{
  "n_layer": 14,
  "d_model": 384,
  "n_experts": 64,
  "experts_per_token": 2,
  "d_expert": 64,
  "d_shared_expert": 128,
  "activation": "swiglu",
  "moe_layers": [1, 2, 3, 4, 5, 6, 7, 8, 9, 10, 11, 12, 13],
  "router_score": "softmax",
  "normalize_top_k": true,
  "routed_scale": 1.41,
  "balance_loss": 0.00485,
  "balance_bias": false,
  "router_z_loss": 0.001,
  "router_noise": 0.05,
  "router_bias": true,
  "shared_expert_gate": true,
  "init_std_router": 0.00957,
  "lr_router": 0.000661,
  "vocab_size": 8192,
  "norm": "rmsnorm",
  "norm_eps": 1e-06,
  "tie_embeddings": false,
  "optimizer": "soap_variant",
  "lr": 0.00521,
  "grad_clip": 1.0,
  "batch_tokens": 65536,
  "seq_len": 1024,
  "train_tokens": 335000000,
  "steps": 5112,
  "dataset": "wikipedia_en"
}
Below are experts of layer 11 (counted from 0) of a mixture-of-experts language model. Rows are named router (the router's row for the expert), gate (a neuron's input weights, with its number), up (a neuron's input weights, with its number), down (a neuron's output weights, with its number) and show model dimensions 256-319. Each number is 128 + 32 x the weight over its row's rms, rounded and kept within 0 to 255. Numbers have three digits each.
Before each expert's rows: "gets" lists some tokens that make up at least twice as much of what it gets as of all text. This comes from a sample of Wikipedia text that the model never trained on. Tokens count by the router's weight.

# expert 37
gets: " under", " un", " out", " over", " Un", " up"
router:125140184151155159123072116083143157118157092152107107129091107102087180143106171191098169157131079132160067045091099122127155119133168135213100122155097163130125139187137081151192170139135149
gate0:144064179167101112054132113176092186125190089149136081165096105104163205125133185165136071144080134130128090059159122143117103084052107148171123136146112141188147164095094136123159128106133109
up0:183132118217076116088130161164129134100156104123087098157077126124129130136121167159157125184114089162126149109099130082121093142097099138123128147175073155130127202094174124102116074084129130
down0:099101126188116133167094128125150196121114117172133105130108179133113137146181115139096063127079128175134129145110145199161085160112143109129070109126067109138119085102139045139071151153052096
gate1:112098079176127134128177091147117149056135110141205161153205066171158143069133102105145146129112110123176128119125166146111148107112159093111117103208076225092105133151108061116145166062199124
up1:186176110115090120159139139077163072151110110103107118111184173147145128101100150098173188219127161089158119092204095164124103164183141161162109140144147102065087102109093105168151088111065099
down1:115144127137144148173122133068141099157136166120182085125149217144127153133175148171094053155136164070156136096127102115143121116115075148134132206124061136140051082115211132128127090157120140
gate2:133065104136149110087082118128148036158110136128184150140129153169098099111142128129117120132084088133105098127158057043092091077117143130115133085111111105146078127192117163134146111123150152
up2:146075115093149122126135107080121184109082150204173113118099118146127153141121099134120124070060118108119116175094071125100123153116130153106118084138119108090136142117170133167171120123107075
down2:082117191129079093122124144144163137098107144131180129132127178114138100131146126155162085134132161082189069124074117176080114102128100099114110122163173106184092153091109100124148101099121103
gate3:101129171161192103110120108123136104140160135120129129103173076098112160198125118192140101167126194120163091126100125185126090099104133102152082119168099174130110117163138119186161116154131089
up3:114109080177121101099137115171078200116130131131056152164131122010081094106078066182145131073151170138117179149084152110140133070099109135159071135164141112106127103176086036199177141134142165
down3:139082155079150123107162142140139158111129105094173093102147160173166137151130157126125153109074172158105119145078126188135144140113114087110131176109083185091125160076200133122157101141091144
gate4:112170227135138173143112127142148132116092123178225120137102138160101116085145140191094147116151154139185133123140067115096102143103160168169152079145165094117116128137104118163121072128124103
up4:175125138084135135117179075177160148062161111172095086125144105107108123123137065136100122080152124048088106104137127128149145152140080134168133125082080143155105112178084138181165119154103127
down4:082145091111130118218174116155108169103165128160123170156130147116167142126097097125114095158145152146069148087179149144175118151150120183155158113146115105142089124151098156172133146120102181
gate5:134160099148139148108127114151111095098112147160170139124118138059139158157166153101129116139078112193129137090185091149149166107157143169127118080093156116176175160140172146166150107170143126
up5:104107127128076149135113190155101096075100179102091146100101098157104147122151108138115093125117164183089032102141109130106110107124193150140136118120155101083175180167109147076184078148149136
down5:189124045076085123180098130123151093175121125095148117117101078143087092196091174091073198083132111172122135102104113126090104147153114138140123117164151106098105142175128124109147135105050150
gate6:099101155117085150149113133141160159142117085146135099090119073164155108129088122136129115141139124100161171107195078071113116199132093120163084155103125107149169110127154123106149148115098166
up6:163103190095168174161203087224151126132111198089137062118115135213145117082123139138135125104115126118109164126161100109134143175141108131133102157094102143159124111151114156156174179134090172
down6:129137144107062103150112103103126146104116117113151074137131086152111143078138130114150154105087110137182144156169155146128100112156173095167115121135141175120112148121122102163130144181100147
gate7:098177112135147149156121081128108121116057117132110183130077115100096089151138149204085112139164095123154110135171096162128147126161143092058129154098126107077124089204185116088090179052131196
up7:150120102104149099117163128098142053090088120103152116120145133130098093145084073144139097144118127124097188207131133149124068099140119071116188089146129126093112115130101092187121067145116114
down7:134131137118153112176129158178130105111104151146147125170136162129174150108107092108141114154056169103116156132110072082127113119179163131112068153133171135121135144152119073125120140124139148
gate8:171068179129112113097130176146075144151191103076176126149117159109149115078103169148110065144116102118144104098138136104136119159072132113166132116100132163099134138157183078110167120086131100
up8:184102116140107161118068097093138124097070148150099117134136079038119123056121089130117124106174184161128116174134075146131130111100093121105213124129145157108119167131159144150117101141162075
down8:124080147115141097100146170125088166145131123132182069185089117123158117145132097138112123116160109081143066130144118147107131156116106141149113143191113119094149113142107125087091108054106162
gate9:096141166131166189150052163162183124082168061154069094138111155115155106118139125139149077104172095160078144155029183117136136103161125160153115080097059142154168147178124093152172071137119097
up9:069170095081130085202164127106142134072105148092113184111201110118091177119145166176128128135027156158121181111167125070124097155131093108118137252120143155116123119118173122074134128105132193
down9:127091082123103116152195109143183166100141176137156150189067140161138093124130110133150136209159151112129162104152169166142088078095161121143166075098103166092092144144117133103158153120196058

# expert 30
gets: "a", "us", "o", "c", "s", "um"
router:088098140141153110152114164101165180103109117162132180127089156145138149158126175173109167135149126105158108111164105181190103102118157109147188147167068087145137151144101144129136169149135107
gate0:077102117130119050170146160140153141133103159126115184164156131122127081151073162127155143116194109145149161081123161137157118116137175123130103132167105174141185162167106174144130184102122138
up0:052116101143146227173117110128105076140136089103147146153129152149092103111188125113174152141123124072120079127175097105127117154097122122139117174166165142049128150099102129133159092127138122
down0:122152163137121211172092177164103120118132154118175107171107111083101122142139111152183095133101090127122086139150148151091103116035135162134085146169172084188124130135068121169094130121115131
gate1:098082122151146151118162093075159121098143084127102082116068187123129156154160104136037084145125096093112112154139149128134107187138128120090166122192133137159107130096115095171112092177144153
up1:086201073089152118109125167094072137093143138147116156121156124105091143109082157155099179156174139132181130127086170112130148126184068062090120132151170179173045047112135117118167179149094145
down1:184180089130084118139172118076129117108146120115170130174093120138131111114068134120127168167094112131138125208138166168109149169101136133095125087103110147169106099128129147123137132085132116
gate2:084065150141122089153103160117171103108160103172120162118129180157095091164106146154208187132113163092137070127143104171133118133120144058134176199160079120112109130097114155135124168171134133
up2:082132117138118181121122139119147110120135115167125134120117129153121055143121180128161150099129122102158075124151095129124133139156133088165171160166035117130116144145173122087104198131140093
down2:129114127115033108139162170110151155144117144130120116159117151107105151160109094154148118149061176129127095117155146126107116084060105116055109149160163126114082136084144142154060166055083152
gate3:113103142061189085158127139141118150160122109203083094162110115128144138132104097171157137156101108179082142128141155173081110187100091116120120185078111126174102154099142102146181114085155138
up3:153093167149160154105123121087159101136113126169164132116108124120104163089153163074122156147105145109103144125164117131153154134210102172134175133195113145146151134168113125109106169101134106
down3:112151152134110137142129146135153148111113182139101082137105133177154146097068125103189101124133106147045126043142112147121114152067170149149116055131113090155138131147080089165074173104121121
gate4:151173162151119160122161131154126146125162175077107171157126103130091144122121176127144142081108182164173145158169169170168144190115090097147123105097126122144129093127191190166155195111166095
up4:135080159119190128142058131130135172113115099165166115072132114099119123163130151126095133119120122133146152068175129115146146117145095165075170110146139143124081171077174103123105088103124081
down4:137114169209103135125156106117113128128054109164155121152111170083091080105184187117111110159090188179153105116143079139175150163109096154105167169127131114172179079117143123065119131101107118
gate5:149121160158105128170099122156147134124105084167121129124105180088126107127090125133094152100119151095193082194130089122146157218170105113128131100116101121147144166162191131143104097150119184
up5:136121193144146094113028076158131133092138112169084174106147133126126109102129060112145191054094111115120115158098065133152161147155133081113057124107071102170089126117159211129137090127183115
down5:113138161174178066093152166234099111111160110126167137155070145165120110134138121187111151162109133101100137179099108142107094157088174125188107157140123077098092144159148084160192112060119109
gate6:086133162123100118123067123123122161122132117116051146114080138072121145138183109134136166055156152122105146104165103176183159088102154131150153133093092140116089107123127140140105182123099117
up6:138228148112123121165093129115123157113160153110119091158185093145135146151096134119161167123162065117130142156125131121077096124104135085126088118117110180096109160091081143105102158198150085
down6:131165168119135111127079078082145121085116097141113109100227162154056154095138067134105151174152110127170213085128094126085126091169103126128131182133057167073119131129105144148157118163110112
gate7:126135159184167098124136062135116145149137139195123123157140092108048113066114123151169127099133160144114113116105173134119093110137153086100100098137101073165102060163090156147094147102074121
up7:135142136112171166114123175139091134116103188086119126183099150125166148067177119137091115135123140136088132068139129116113145137158129119127156171158126142158034128141176144127130145194114135
down7:141140145138100126142129130068143081174112147112125162169199103070115154081111190103092162095141089126134165151132132136176159106167153095129070174117115136069132135212129164142119133132107120
gate8:040141130155093099126115135173206143135150143128111144144119136059087201176188168022085191153083096143147110187056126108140103176110133075141078130149144066106122177148143116160095127109125184
up8:140138192139119107157132158116121082107115110083110128164073109150130120160127122072143214097114161143101134134164127149144145122159133165081144114162202145121137140054162206122146143132153185
down8:110189125064118127125086109142096127094171157113166153190168128136150181112135081149128124101100171162167124143134036161135116097121179122116117148134154084121113142156148119195149105140073166
gate9:156173122142121113089150134153117110172114169081181166162097074077153078094122114119117116132145187072113080159187123110098114119143144141119145124198143151130079147160123114111116067117205125
up9:185125119167131083172073132087105114130097146078092107104156180088131197108072060111069113181158118138148088151117137158139135082173153105124104098049119146108141112089095102123097123124122073
down9:144102102144118085185123113115115142127124173103107141179072129124161049159147141141111151144149146123131153175164138098136080148112123140133142095161127136139118145180091127149190140163109154

# expert 53
gets: "o", "i", "e", "on", "a", "y"
router:096122127146204119116051120136159152122092086129101184155101192162102119144141177137093149168149132123147052111168125181159076115168154131163171135112094055127166107157129133149132125143134107
gate0:162122119108134134139196111096103066161139161112119129084126122161149132181124106122125137171114077097133019088140113069183158052176139123184103109121106089146144208092113157143155113108135062
up0:152091180109116160131163137130073072130134146113113175124138098076140094083116139166111146100166139129119130141125140060178122116098109169154151111105177099135136160151116116104148093105160060
down0:111110128108124100116139070088160031140168157096184130090140086096092056163149159096115151156143144091148086090104115158174168138210103165123126153100153105070157106170117192113140108145122117
gate1:110096135086139188095124166116115109189078115152123138164077132111144103133178122137167171137147137095145050136130108098152109120091148135158124075169139147185142131171167146119138104157198106
up1:154136116143135111167146137122078170041109086090098081098163136166113169146180090117104193176129109157074160153170072133130090141144131123127125097123108118137137066162072140155158104122089094
down1:130120155178139132101162154132156131157091119148107116122100104128133158188177108150095121125136221146154140144140093136142150080133133180150138115122082085172128091138155217146135167147143111
gate2:181109114163170118083157152172098132114133133150082146153143101171166141134160100131096125095087120097172070095141126096146116130150154069145091156169114069086154114140137122129116132095139137
up2:148141145158160175125131155107106106117143142103170173128132138174148112144136137104166105183141094120126104115128100121099148150169134194115102092134103147110103088108162100086089106113114140
down2:161135120153165084133168115133106108075084081061134106176133095066154144130101180132143126070106116132150103159119130094118138153087084105080122165171156169182119075187170122157187087176091107
gate3:051146122097168127127127129161136137163217112143151115127132095162159123168150177127086140102079089151145143171119165158136191128080122176144132100121107139092075187115083117146138083187123148
up3:188080132116132159127145128098130125125097178138149130065181084049102103135104142153178204165110157122129118134102123110140189082135084142112111135116124146163109127144094064120103105151111121
down3:139093111091145123091113104112162131093116141097077079116095131177162152182142095103147160143148202080095083127084145093173097147169115159133220132153169092093151083124122148193140125143160129
gate4:119140096136104176137134194104106111154180146135087122152115162115154127130086121162152114135161134102109106125089113125126155114146103137132123116167116168124086149118163141183149111162098210
up4:137159124145115174113106128132105180094123198131134130103102147067184103148090172104116124108165145145119111082125178139075157108152167154129095127124125188111146094072149117135091163103105105
down4:130096107174093164056086122116094143156172161139073135126162184134077118132118115117112118176143178151193097076113168149130105138117134118126154145155108122128082124072126142156094098097117119
gate5:125145097093134125140136126170178135076121139099093151075140106111101162135170137114166096131089087120171136145078114152135067148151147100152073167165124116167110159087094111137143107114072109
up5:125171104126169141151121094092135142094118113128119129135109116104152166152141137155145112134109132130111088141110101116148123142116129104172122122076088144097128094124148143127144120132142076
down5:166111169082188102095178146133161137139166166067122127161122148078164162130152139106082124153099133139109150080123094112117105109153123131170092153120171153105108171140118141148166110146149177
gate6:090156118119183161131167155085101230177116161144154101155183154153086161161126190108109142093156162118155097123179157154115170151113145158130118127068072144117126114148180174132173094151148091
up6:149117102115106108096139132102159131138121086088150127115110167124158121143129134153116143145144062110088137137114078174167143116108066151166165135141136098177144132124094102193115203123144076
down6:109173144162131142140125139119077138200170118181093107154131149171119115084140155168119204138153086068102114160170109155191182110122156223132131056107134108128141139035129143101156098171130108
gate7:144106106143091166161112084111147153076085080138164081139118132115144163190130130144131098098114155123102162172113162158111096076067187137126145093157132099119132176103130186159114105093068166
up7:127148116114146121132113113123086088105064124111147091146125103148087116158144109128144085119131141123107131116135140126192049071175115164127140118066168124142109187097147158067160179126129093
down7:120120125065176072152167082108078082130074127092139044106117123094094090086136186099148148131101172142111115129110122168097129089167158187161130147143200125106139112119168103099167120126164140
gate8:133142107150136121149069148190141125053110086087138143142153154112058127129133128110099148059131158109149169152122137123117146161145171084086146139150175120167102172108134117111102157159105083
up8:148120142132124105093089103111104091119164128146133129100108122180197124096120096095159139086169220138132114064150128135113112097108126190159122161134102155095142113097128145116136147118106151
down8:090119073122115086104108151167122195176135082139090147169178157120139143165166147087092163134182235093143108057134098119094118103115154118125170127139107147172171143104148126123083118148061120
gate9:086090116117143123179071167088094113122075144097133162108159141108153119153135139132139083117138083138073157136147132140155075123159109123144108191108119136113146104151113117168098131140096124
up9:196134182129130158167152099100093138143125077102108172141141130075147142120173080130137179099074115113134096163135126064167087141189119118141162147211171059123077118144107154140164117157097113
down9:146166149148151157135107092088182129160203102095113110116120139142151122135138136162117146102196137053132155123172107101078147134173120160108112127141072155149042097116163146085133108140111131